From a checkpoint of a small mixture-of-experts model trained on Wikipedia: 9 layers.
Below are experts of layer 5 (counted from 0) of a mixture-of-experts language model. Rows are named router (the router's row for the expert) and show model dimensions 64-127. Each number is 50 + 15 x the weight over its row's rms, rounded and kept within 0 to 99.
Before each expert's rows: "gets" lists some tokens that make up at least twice as much of what it gets as of all text. This comes from a sample of Wikipedia text that the model never trained on. Tokens count by the router's weight.

# expert 242
gets: " d", "ist", " t", " g", "s", " s"
router:27 41 29 52 48 51 76 67 70 42 25 44 41 54 40 58 34 57 32 71 28 26 41 35 40 37 58 46 14 47 56 48 48 32 51 55 89 69 53 58 52 45 55 24 32 49 49 25 39 57 45 59 59 49 73 51 44 34 47 42 34 67 61 46

# expert 218
gets: " 10", " 12", " 15", " 11", " 14", " 13"
router:63 40 29 66 30 44 72 53 72 55 41 65 55 59 36 55 36 34 47 56 21 68 53 37 42 56 39 47 53 42 50 48 65 36 35 37 65 67 69 45 45 48 67 23 44 27 50 49 22 72 59 68 51 43 76 69 34 20 59 60 33 77 56 34

# expert 12
gets: " a", " with", " an", " of", " have", " by"
router:51 30 29 73 56 88 56 59 59 62 29 21 34 61 40 36 36 61 23 42 34 47 71 45 33 44 63 46 51 40 31 63 59 32 36 34 52 88 45 45 33 48 45 58 37 65 52 01 42 67 65 60 78 42 54 79 70 28 22 31 49 57 65 41

# expert 237
gets: " |", "0", " —", ";", "ing", "8"
router:31 39 16 63 57 51 69 58 47 49 16 42 38 49 35 52 25 56 40 67 43 36 51 44 35 45 51 62 24 47 53 36 65 37 50 50 89 70 62 55 59 52 63 28 33 51 56 31 33 47 44 54 51 46 68 47 44 40 42 49 39 60 51 51

# expert 216
gets: " |", " —", " –", " -", " 2", " 5"
router:34 38 24 63 49 56 59 52 54 41 33 49 47 50 43 58 18 58 33 78 37 35 51 42 39 43 59 62 27 61 64 49 56 33 51 49 87 69 55 47 53 58 67 18 45 50 59 26 35 55 53 55 58 43 67 48 59 38 39 51 32 65 58 55

# expert 204
gets: " |", "|---|---|---|---|---|", " MPC", "|---|---|---|---|---|---|", "|---|---|---|---|", "\\"
router:44 47 42 75 51 62 68 36 63 51 53 49 62 75 40 56 26 62 36 32 32 59 33 58 52 28 42 56 30 29 58 32 72 41 27 50 83 60 48 51 57 78 59 42 59 57 53 21 29 48 43 52 51 25 63 61 53 21 47 25 48 71 71 36

# expert 0
gets: "b", "at", "k", "n", "ar", "h"
router:27 29 26 59 51 52 76 68 57 49 27 36 45 61 35 43 40 74 49 62 40 19 59 49 32 49 68 66 18 31 46 53 60 38 49 47 70 75 48 61 58 55 65 33 23 43 60 41 32 69 58 53 71 49 73 51 60 40 44 51 31 49 54 59

# expert 15
gets: "y", "in", "and", "ur", "er", "ad"
router:44 38 23 46 61 63 61 64 81 45 39 61 53 55 54 61 43 59 34 49 52 50 60 67 40 38 30 54 45 46 63 53 53 36 40 51 60 64 88 61 47 69 57 46 36 47 50 40 18 46 68 60 56 68 69 59 57 38 46 45 35 33 53 57

# expert 145
gets: "\n", "==", " two", "|", " three", " four"
router:10 47 17 63 59 63 48 71 42 50 51 57 60 54 43 31 49 48 30 38 65 54 60 35 60 41 55 63 44 60 74 55 50 71 34 46 49 72 64 71 62 41 49 61 15 40 19 31 39 56 46 45 47 12 82 60 48 46 27 47 59 50 54 31

# expert 159
gets: " for", "v", "iv", "av", "w", "iss"
router:37 49 39 49 45 45 70 62 78 40 39 59 53 49 22 46 23 50 30 57 30 26 47 20 29 43 56 76 31 47 70 28 69 49 57 32 69 69 58 47 58 70 56 12 44 63 51 28 29 46 59 61 65 44 71 43 48 32 29 54 35 60 76 56

# expert 136
gets: " of", "ased", " Sir", " Mrs", "ulate", " Preceded"
router:30 29 32 44 68 61 53 68 67 52 56 22 27 59 62 53 35 75 41 36 35 38 67 58 58 64 19 62 32 40 26 69 56 12 38 40 75 73 70 50 31 48 61 43 63 54 52 42 39 67 50 55 78 43 56 61 34 38 47 35 35 54 58 68

# expert 157
gets: " 6", " 7", " 2", " 4", " 5", " 3"
router:37 33 19 57 43 51 59 68 63 51 29 41 49 54 34 46 26 52 35 76 42 35 61 47 32 45 57 58 22 60 55 46 56 27 52 51 82 64 57 64 52 52 61 23 50 49 49 27 35 45 51 42 54 46 71 47 65 31 42 51 34 63 56 45

# expert 73
gets: "–", "|", "-", "19", "18", "197"
router:62 37 11 76 47 78 68 74 67 48 21 55 58 22 60 60 28 60 29 53 47 58 46 53 40 34 58 44 16 54 56 52 52 35 47 29 49 75 82 40 69 52 63 31 57 56 52 48 27 47 71 43 45 58 63 70 48 37 62 68 39 44 36 43

# expert 155
gets: "v", "ov", " ==", " ===", "iv", "av"
router:48 53 14 68 66 52 76 42 48 42 60 43 55 64 46 48 46 67 47 59 23 32 46 44 35 51 51 62 51 51 44 54 55 41 45 35 64 65 61 49 44 69 56 50 41 46 60 42 24 73 56 72 80 62 79 54 54 26 09 33 40 74 55 48

# expert 249
gets: " and", " he", " He", " she", " She", " they"
router:52 42 33 47 32 75 85 58 40 54 58 38 65 43 38 48 12 84 59 67 47 40 55 55 30 51 49 47 38 56 64 90 40 37 70 49 50 65 70 60 56 52 81 38 53 60 33 25 28 44 43 37 52 18 66 65 69 18 47 30 42 59 66 38

# expert 125
gets: ",", "),", "\",", ".,", ",\"", "\"),"
router:68 25 37 41 51 66 60 44 81 57 39 43 67 40 33 41 57 73 45 46 62 24 45 59 32 64 51 36 38 52 61 85 64 54 45 41 39 62 63 26 36 62 74 58 51 51 35 19 43 62 31 56 85 44 64 49 59 01 47 38 35 55 63 54

# expert 25
gets: " a", " an", " one", " per", " no", " any"
router:41 34 27 73 45 60 68 44 39 69 51 28 33 45 37 62 38 64 51 50 32 53 51 34 30 49 54 38 42 53 24 79 41 46 46 46 49 71 55 58 49 67 52 33 63 36 45 15 43 59 60 35 60 36 53 72 53 35 47 44 49 52 79 49

# expert 129
gets: " of", "\n", " for", " other", " boy", " between"
router:31 34 26 58 55 60 57 59 59 58 38 47 36 53 49 38 23 52 21 51 34 49 61 55 42 40 56 51 24 52 55 49 63 50 44 52 74 79 61 75 42 57 52 29 48 38 57 20 40 41 52 42 62 37 67 42 46 32 50 49 43 57 69 56

# expert 103
gets: " of", " that", " after", " who", "ing", " before"
router:51 31 21 59 58 62 63 53 55 55 24 40 41 54 54 64 04 50 39 60 20 39 55 48 54 56 48 51 30 58 50 49 58 50 46 45 75 76 71 74 59 73 64 44 59 49 56 35 27 43 63 45 54 41 67 58 41 32 45 55 46 54 59 55

# expert 2
gets: "in", "at", "et", "it", "ot", "ut"
router:40 22 40 61 35 59 77 68 73 45 55 31 33 52 27 56 56 48 48 31 42 40 57 36 24 42 54 53 62 68 63 26 42 45 53 45 70 58 52 52 49 38 59 71 27 62 65 39 38 28 39 66 62 58 73 52 75 47 41 46 26 62 49 46

# expert 88
gets: ",", "=", "),", ".,", "},", "\","
router:50 50 20 76 68 76 55 58 72 48 52 44 52 49 50 47 47 57 43 40 35 53 59 42 44 43 40 29 36 40 59 53 48 32 40 47 58 53 66 49 34 39 74 43 31 35 51 34 28 62 55 76 62 23 64 40 55 23 71 54 26 73 75 34

# expert 111
gets: "'s", "ic", "'", "ical", " its", "ian"
router:51 30 38 92 57 54 56 73 66 51 36 45 61 57 54 37 48 60 36 69 42 45 36 32 26 44 40 72 30 62 65 45 55 35 42 35 75 64 50 68 69 66 54 49 31 45 39 56 26 63 44 72 77 35 57 59 59 15 55 40 22 47 64 54

# expert 75
gets: " (", "–", "(", "/", " (\"", " (#"
router:45 43 25 50 35 61 67 58 54 50 37 50 61 37 50 56 21 57 64 36 49 29 54 47 36 52 57 91 14 71 25 46 66 39 49 37 66 86 58 49 64 39 51 50 29 44 60 29 30 70 25 65 52 35 55 64 35 40 59 70 39 53 36 28

# expert 131
gets: " of", " in", " de", "-", " De", "ort"
router:39 30 41 64 58 67 61 56 62 48 37 46 43 65 51 56 24 67 57 50 36 28 67 39 32 52 55 51 38 57 42 59 63 39 51 42 63 80 84 55 57 76 56 28 52 60 51 44 19 57 55 77 78 67 62 57 44 33 66 37 47 42 68 55

# expert 27
gets: "er", "in", "el", "et", "on", "o"
router:31 28 15 60 57 56 67 72 59 50 26 39 44 49 24 44 37 70 49 62 42 25 47 55 34 51 59 68 21 36 53 52 62 42 57 48 79 75 49 64 59 67 55 25 23 49 63 37 32 59 57 51 74 40 73 63 62 32 39 45 23 53 54 58

# expert 205
gets: " |", "|---|---|---|---|", "|---|---|---|---|---|", "|---|---|---|", "|---|---|---|---|---|---|", "|---|---|---|---|---|---|---|"
router:71 38 28 41 61 68 99 55 44 28 55 31 36 76 45 47 32 59 53 40 42 46 52 39 48 38 46 80 44 50 65 32 53 45 31 36 67 61 46 51 47 64 52 39 56 56 38 28 20 29 59 58 61 44 70 31 59 36 41 33 56 74 47 56

# expert 80
gets: " or", " n", " /", " more", " \"", "i"
router:47 54 45 48 55 66 60 73 71 38 32 38 40 66 54 37 29 58 53 64 39 57 74 34 50 39 60 58 60 66 46 56 67 52 34 44 59 66 48 53 32 67 79 21 22 48 42 37 42 65 40 44 66 64 62 63 56 21 42 44 37 70 67 31

# expert 247
gets: "1", "5", "4", "2", "6", "7"
router:31 47 28 80 64 64 62 67 67 51 30 45 41 52 46 46 27 47 39 61 43 30 47 32 38 34 58 67 19 54 61 53 69 44 49 34 74 66 49 40 61 65 58 42 50 48 54 34 26 51 48 52 61 70 71 46 52 28 61 51 24 62 52 57

# expert 95
gets: "00", "10", "9", "5", "3", "25"
router:33 42 16 71 43 65 61 60 50 56 22 38 37 58 40 50 15 44 40 68 33 44 56 47 18 38 55 66 30 31 62 57 67 40 52 37 82 68 54 46 63 51 79 30 38 41 55 42 38 61 59 69 56 44 68 49 42 37 60 51 25 66 58 49

# expert 109
gets: "ry", "ly", "ely", "ure", "ity", "ics"
router:68 18 13 62 57 62 73 71 59 50 34 61 56 57 32 37 28 52 48 39 24 44 60 38 37 37 54 70 20 48 58 49 68 37 49 45 51 72 65 49 48 58 77 46 24 47 23 36 38 41 48 34 64 37 74 56 23 47 63 28 28 56 40 24

# expert 110
gets: "'s", "al", "ic", "ly", "'", "ous"
router:36 11 33 72 41 59 69 62 63 66 47 54 58 58 46 51 36 67 34 58 33 60 50 38 26 38 36 59 40 54 32 44 73 54 55 46 62 59 56 58 53 74 69 59 34 41 13 63 32 78 36 58 79 39 60 66 63 08 32 48 30 30 59 61

# expert 10
gets: " also", " He", " It", " he", " career", " She"
router:59 48 47 60 42 49 64 29 44 41 39 45 51 54 32 60 36 60 53 54 53 39 48 35 49 29 60 57 33 59 78 55 67 36 38 43 61 73 80 78 53 44 57 38 65 66 39 42 43 47 34 38 63 76 74 51 70 19 34 36 20 62 58 60

# expert 221
gets: " 1", " 3", " 2", " 4", " 7", " 6"
router:57 36 43 79 46 45 72 60 74 48 33 54 52 53 32 37 35 43 53 55 44 63 65 48 26 52 47 56 48 47 49 59 51 52 34 38 72 67 66 40 37 62 80 42 22 26 41 45 16 84 66 75 46 51 72 57 58 45 70 42 43 77 48 37

# expert 133
gets: "th", "st", "est", "end", "nd", "ast"
router:60 21 50 62 48 68 57 50 63 41 46 65 67 57 26 47 46 54 53 40 59 40 39 38 31 55 47 71 07 69 77 47 60 22 41 24 51 65 61 35 38 62 47 51 48 49 45 31 36 42 53 78 71 49 69 53 59 47 50 35 45 54 63 46

# expert 23
gets: "el", "ol", "il", "le", "en", "et"
router:48 43 19 57 58 63 45 45 60 34 26 46 74 51 44 33 34 56 48 48 21 50 49 70 26 52 64 27 43 46 41 54 65 38 65 45 76 63 49 36 59 53 53 28 26 40 48 39 16 39 46 59 70 24 72 41 66 39 40 52 27 53 46 53

# expert 85
gets: " (", " \"", "(", "—", " '", " ["
router:45 54 37 48 45 50 71 29 69 68 39 38 40 38 56 37 25 51 72 48 39 45 57 52 33 51 55 81 16 76 22 41 59 32 36 31 62 68 38 32 58 59 71 32 38 55 73 40 41 57 32 66 68 39 57 47 21 37 62 44 24 60 60 45

# expert 130
gets: " in", " of", " |", "-", " on", "."
router:21 39 32 75 55 64 61 64 64 51 40 32 32 64 49 54 14 60 45 38 42 36 53 37 21 62 48 65 36 61 55 39 68 21 40 32 80 75 66 53 55 55 56 26 38 47 67 36 34 47 53 56 59 38 57 50 46 45 44 56 15 74 67 42

# expert 183
gets: "\n", " ±%", " Ref", " Notes", " GD", " GF"
router:43 28 30 48 54 56 77 53 46 50 42 43 53 78 29 53 48 53 59 48 39 52 64 64 41 51 52 58 22 43 49 64 48 26 62 63 62 63 69 66 29 39 53 24 27 36 22 33 45 56 41 61 50 43 72 52 60 22 45 56 56 54 41 47

# expert 251
gets: " d", " r", "n", "d", "ir", "r"
router:51 47 39 40 65 63 58 82 65 16 47 31 29 55 55 39 32 47 50 50 38 41 41 36 70 64 47 49 31 44 55 71 82 34 40 48 55 67 63 53 34 76 48 38 43 46 46 35 29 65 57 34 91 61 82 62 70 18 56 19 40 62 53 30